{"d_model": 320, "experts_per_token": 1, "d_shared_expert": 0, "router_score": "softmax", "router_z_loss": 0.0001, "rope_base": 10000.0, "parallel_block": false, "init_std_qkv": 0.035, "init_std_down": 0.0501, "lr_mult_qkv": 0.5, "grad_clip": 0.5, "decay_fraction": 1.0, "decay_shape": "sqrt"}
Below are experts of layer 7 (counted from 0) of a mixture-of-experts language model. Rows are named router (the router's row for the expert) and show model dimensions 0-159. Each number is 50 + 12 x the weight over its row's rms, rounded and kept within 0 to 99.
Before each expert's rows: a language model's description of what the expert responds to. This comes from a sample of Wikipedia text that the model never trained on.

# expert 5
Description: Titles and table entries
router:45 49 59 45 41 53 57 48 57 55 62 32 29 54 36 49 36 63 58 59 49 48 42 45 40 72 51 51 30 39 48 65 49 40 52 58 48 51 49 37 24 38 66 41 68 65 53 44 45 49 31 45 48 70 49 53 82 61 27 48 33 27 43 43 46 41 68 49 59 53 52 71 62 39 75 63 45 54 37 53 41 59 47 41 54 59 44 63 52 53 51 49 63 38 60 43 51 48 46 48 62 45 63 41 51 59 26 60 78 60 31 64 58 60 49 54 69 62 43 69 59 51 71 70 48 41 76 31 32 35 57 42 40 37 49 63 49 56 36 25 52 50 51 43 43 26 48 67 53 25 65 52 63 49 48 40 77 63 16 31

# expert 1
Description: Determiners before nouns
router:79 50 41 41 28 56 52 45 50 46 75 46 31 38 56 44 61 46 61 47 56 43 49 42 42 56 49 45 55 48 71 69 45 53 42 48 41 37 39 22 54 41 51 41 59 49 49 32 23 73 53 36 39 49 23 70 50 55 41 41 37 47 59 43 31 31 63 73 31 63 30 41 67 44 38 32 49 64 50 45 41 57 65 44 37 54 65 67 39 45 71 41 53 24 51 46 51 40 51 48 60 51 64 53 42 58 54 59 54 50 33 56 47 49 37 54 60 49 47 67 50 43 64 47 53 53 49 49 51 41 68 49 41 49 61 58 38 60 53 48 73 43 66 34 42 30 48 69 52 49 44 76 69 63 54 49 57 42 52 31

# expert 6
Description: Noun and verb suffixes
router:46 47 68 45 48 45 56 54 57 59 49 42 53 44 36 55 52 67 48 49 65 43 26 36 42 48 50 31 48 33 43 58 63 31 37 64 58 28 52 30 50 43 52 37 46 62 38 49 50 40 44 52 33 54 21 73 58 60 35 43 37 38 64 33 50 34 46 61 24 55 46 56 48 39 57 44 33 35 33 50 31 64 49 53 56 59 43 56 64 49 67 29 46 51 57 49 50 29 57 49 53 30 63 22 42 67 41 62 59 54 33 44 62 59 44 57 39 32 59 63 57 48 47 70 62 59 90 50 38 36 49 45 36 33 48 51 50 51 47 28 69 51 35 38 43 32 56 62 66 25 59 57 66 64 46 15 64 68 46 45

# expert 15
Description: Prepositions in prose
router:57 60 56 34 47 49 77 32 51 65 71 47 39 61 54 49 61 48 58 39 50 42 34 59 43 69 48 44 49 37 50 43 55 31 26 56 39 43 34 53 39 48 47 39 34 67 42 32 35 43 52 53 44 47 49 56 50 58 38 38 46 30 41 28 57 34 60 68 37 56 50 51 45 20 44 50 52 57 45 37 53 65 52 30 43 56 45 49 76 60 48 39 48 43 51 41 55 33 29 46 66 34 59 49 54 62 37 52 39 68 32 38 51 45 28 29 44 48 41 62 51 24 40 62 51 44 57 37 28 34 49 45 31 47 33 29 49 21 48 36 48 49 40 58 31 51 56 52 51 44 30 52 62 68 56 37 47 54 56 41

# expert 9
Description: Table cell separators
router:60 65 47 46 39 55 74 36 35 61 67 54 57 59 45 63 49 58 46 43 62 30 41 57 59 74 45 27 40 23 48 65 54 48 26 37 56 33 61 53 43 23 54 53 52 53 45 59 35 45 40 45 32 54 45 64 51 63 25 52 47 56 64 45 53 44 64 54 51 60 58 63 76 39 42 42 27 44 47 29 43 67 52 48 59 50 58 34 55 69 52 46 43 55 75 66 38 49 51 44 48 34 59 30 34 76 47 64 71 53 49 64 55 42 61 53 71 51 44 57 59 32 41 54 42 56 58 46 47 35 38 46 40 30 53 63 67 41 59 42 65 71 50 41 37 37 78 54 66 49 48 47 50 59 43 37 62 81 49 53

# expert 2
Description: Hyphens and list dashes
router:42 67 48 51 48 54 57 39 57 51 70 42 55 51 38 64 59 60 58 62 70 25 46 49 53 76 33 43 40 29 61 49 63 51 20 42 47 45 41 38 57 36 56 37 45 68 28 55 34 57 33 44 34 54 49 62 69 55 37 55 37 49 54 48 16 32 61 55 45 55 41 47 78 41 51 44 40 46 38 30 46 62 59 34 61 64 64 53 62 56 58 43 43 41 75 51 44 35 42 49 59 32 65 38 50 51 33 65 50 67 50 52 53 41 56 58 43 58 39 55 78 35 56 51 47 41 57 54 30 46 28 36 49 60 41 32 62 43 35 51 63 72 59 59 51 35 62 59 62 45 48 49 53 59 45 42 61 66 32 39

# expert 7
Description: Function words in clauses
router:57 44 67 38 40 58 44 43 80 52 53 47 31 59 54 51 45 58 55 34 67 51 59 56 51 57 49 48 57 40 46 66 51 31 51 55 34 35 34 43 41 44 64 42 70 58 67 36 27 67 55 33 53 43 43 74 58 57 36 48 46 49 44 32 55 37 49 66 37 63 38 47 57 50 39 38 51 52 37 47 45 60 39 33 52 65 57 57 43 52 56 38 40 44 50 50 48 46 30 45 36 52 52 44 45 55 56 56 79 71 39 66 44 45 55 38 56 47 18 56 64 19 73 66 58 47 49 48 26 40 51 31 39 51 52 45 58 37 47 47 70 56 53 48 45 36 65 65 67 27 40 68 63 64 43 38 50 61 30 44

# expert 0
Description: Proper-name endings in tables
router:59 62 58 39 33 54 67 45 49 58 69 34 49 52 47 54 70 57 50 64 71 36 47 52 54 71 27 32 46 19 56 63 66 45 30 61 45 47 41 56 50 28 48 44 43 64 37 51 46 65 43 39 32 52 47 69 59 70 25 59 43 52 54 36 28 33 61 61 36 64 52 60 59 41 70 42 29 36 42 31 39 70 55 34 44 57 65 53 68 64 60 35 41 60 64 42 51 47 40 42 61 28 68 43 52 67 43 66 52 73 37 53 55 48 41 70 51 59 35 58 71 28 46 63 45 50 56 57 33 40 37 41 46 39 45 48 60 43 41 39 67 67 57 48 42 43 69 65 58 33 49 47 60 59 49 43 70 68 33 51

# expert 4
Description: Sentence-ending periods
router:71 60 41 29 31 55 67 50 54 75 52 44 42 40 33 59 53 52 53 77 68 34 32 40 58 62 46 34 44 31 60 45 79 35 30 67 66 36 26 55 42 45 57 44 48 68 56 41 53 74 35 35 38 34 38 56 57 68 35 66 38 55 60 46 36 42 49 56 40 64 60 74 49 38 53 39 36 36 38 45 37 52 50 21 58 57 70 59 51 53 53 40 47 52 54 44 40 45 57 53 58 34 63 35 60 67 34 65 64 57 47 45 56 37 61 63 58 62 58 56 56 38 60 49 61 61 53 47 35 30 48 58 27 43 58 47 50 38 40 41 67 59 49 50 53 51 67 61 48 51 62 57 57 62 60 44 72 68 34 47

# expert 13
Description: Sports terms and stats
router:59 61 70 45 42 61 49 48 52 35 50 50 41 54 38 38 46 38 58 47 55 40 58 38 62 68 53 51 34 32 55 58 59 50 44 66 63 44 53 30 31 43 44 57 57 70 43 44 36 51 32 43 27 68 32 38 67 50 27 39 54 41 59 53 42 44 69 38 47 50 46 64 64 40 54 21 45 61 19 55 33 73 72 43 49 50 45 57 73 61 45 29 49 56 50 44 53 40 50 29 49 43 43 51 65 69 31 57 54 67 29 58 40 74 67 40 45 47 53 80 49 44 69 73 54 70 72 51 44 42 48 42 35 32 49 40 38 57 51 33 49 80 43 42 57 28 55 46 68 34 33 62 59 62 34 19 75 68 44 47

# expert 10
Description: Early word fragments
router:63 50 57 33 60 61 72 39 61 41 56 47 26 49 27 47 40 39 56 42 63 47 56 55 58 55 58 38 50 50 60 35 48 26 37 50 46 37 43 33 41 39 49 58 45 64 62 27 31 38 39 33 24 45 26 63 58 49 48 53 43 40 40 46 48 34 47 55 35 54 62 73 52 29 43 62 42 50 25 38 46 59 52 52 35 73 48 69 43 55 74 43 34 38 57 42 47 49 42 50 60 38 56 41 38 59 52 55 50 48 50 60 48 54 29 38 59 33 51 57 59 40 59 65 62 69 71 33 47 42 56 43 43 21 49 40 65 52 31 57 62 41 28 53 46 31 61 66 65 45 58 62 66 69 46 31 43 61 47 30

# expert 8
Description: Infobox field labels
router:52 76 66 34 40 61 45 23 40 49 55 47 46 58 41 21 49 60 58 54 51 37 52 37 45 59 42 38 40 41 42 81 37 47 30 60 38 47 44 35 46 50 46 40 43 52 43 58 60 54 45 35 39 58 53 60 62 70 26 55 48 41 35 49 30 33 62 50 42 73 50 46 52 41 58 37 42 35 53 52 53 56 66 53 52 57 55 45 57 55 51 45 22 25 62 57 47 57 35 41 43 14 67 46 35 47 71 47 42 49 23 58 53 26 41 52 50 49 31 56 55 39 50 57 48 66 53 49 48 21 46 33 41 24 31 41 68 48 41 36 48 72 51 19 48 44 39 73 75 47 44 42 63 46 44 49 55 61 52 38

# expert 3
Description: Place-name word pieces
router:43 44 43 30 52 63 62 41 59 38 46 56 38 56 35 49 47 52 68 53 65 57 48 22 37 56 52 35 29 53 47 43 53 39 40 37 54 41 68 43 39 38 73 53 56 75 47 27 32 44 41 23 39 62 36 52 61 71 47 35 40 37 59 23 44 53 56 48 40 56 35 70 38 37 46 46 38 58 38 25 26 68 61 40 34 61 41 54 29 41 42 45 48 47 60 54 49 32 42 47 57 41 56 39 69 55 53 43 57 65 38 50 45 44 46 21 62 51 53 80 54 40 59 70 24 66 74 25 60 49 51 40 36 31 53 58 54 48 30 20 51 45 34 51 43 46 58 55 59 47 62 76 76 54 56 45 46 56 53 51

# expert 14
Description: Election and statistics numbers
router:61 70 43 39 33 51 52 65 51 56 79 48 58 46 41 39 53 50 62 44 67 39 41 41 41 65 52 42 42 55 64 52 51 58 40 43 50 43 37 51 59 46 37 32 51 50 48 52 39 56 32 33 40 60 33 53 56 64 36 36 51 45 47 43 38 53 29 51 64 63 52 65 53 41 66 39 36 40 41 53 47 61 59 48 49 47 54 47 49 54 56 53 52 42 53 47 66 35 29 43 53 27 36 36 27 64 53 70 60 46 42 65 42 65 57 59 53 34 50 68 67 37 66 59 36 49 56 57 33 51 44 34 46 34 54 47 48 36 49 50 64 77 38 37 40 59 50 55 56 41 31 73 73 55 33 28 72 62 35 57

# expert 11
Description: Personal name pieces
router:55 52 52 43 36 58 57 29 52 52 48 49 40 43 34 40 39 58 55 37 50 41 40 46 49 52 37 30 40 53 49 65 80 36 31 62 41 62 33 53 40 29 42 46 64 78 30 38 30 40 58 35 47 66 34 60 61 52 46 51 31 52 55 40 41 47 55 67 41 56 63 61 58 56 60 46 42 34 53 38 39 66 64 43 55 65 56 63 56 59 44 38 42 48 72 43 32 49 41 50 61 44 57 32 54 62 48 71 55 62 42 49 51 25 62 33 48 33 44 57 60 45 56 67 55 50 74 49 45 47 47 58 38 38 36 46 51 56 55 40 76 50 31 60 25 36 50 62 67 52 67 69 56 47 52 40 57 64 51 51

# expert 12
Description: Opening parentheses and spaces
router:48 54 47 49 26 56 70 40 46 48 52 37 51 60 39 32 52 46 57 55 67 27 31 39 29 72 27 37 47 30 48 63 61 63 41 41 51 47 46 51 45 39 65 50 48 46 55 56 49 53 46 45 25 56 54 59 58 47 42 67 42 47 53 47 45 51 60 54 43 76 50 47 38 30 66 50 42 35 52 32 47 74 37 49 57 70 49 57 63 75 58 50 42 47 60 51 47 57 42 46 62 51 59 56 57 60 61 65 45 47 37 55 57 50 54 56 33 59 29 56 71 40 62 78 36 71 60 51 26 37 57 47 26 17 45 40 48 53 58 48 52 61 61 46 38 40 69 56 63 26 61 57 67 50 46 51 54 52 32 44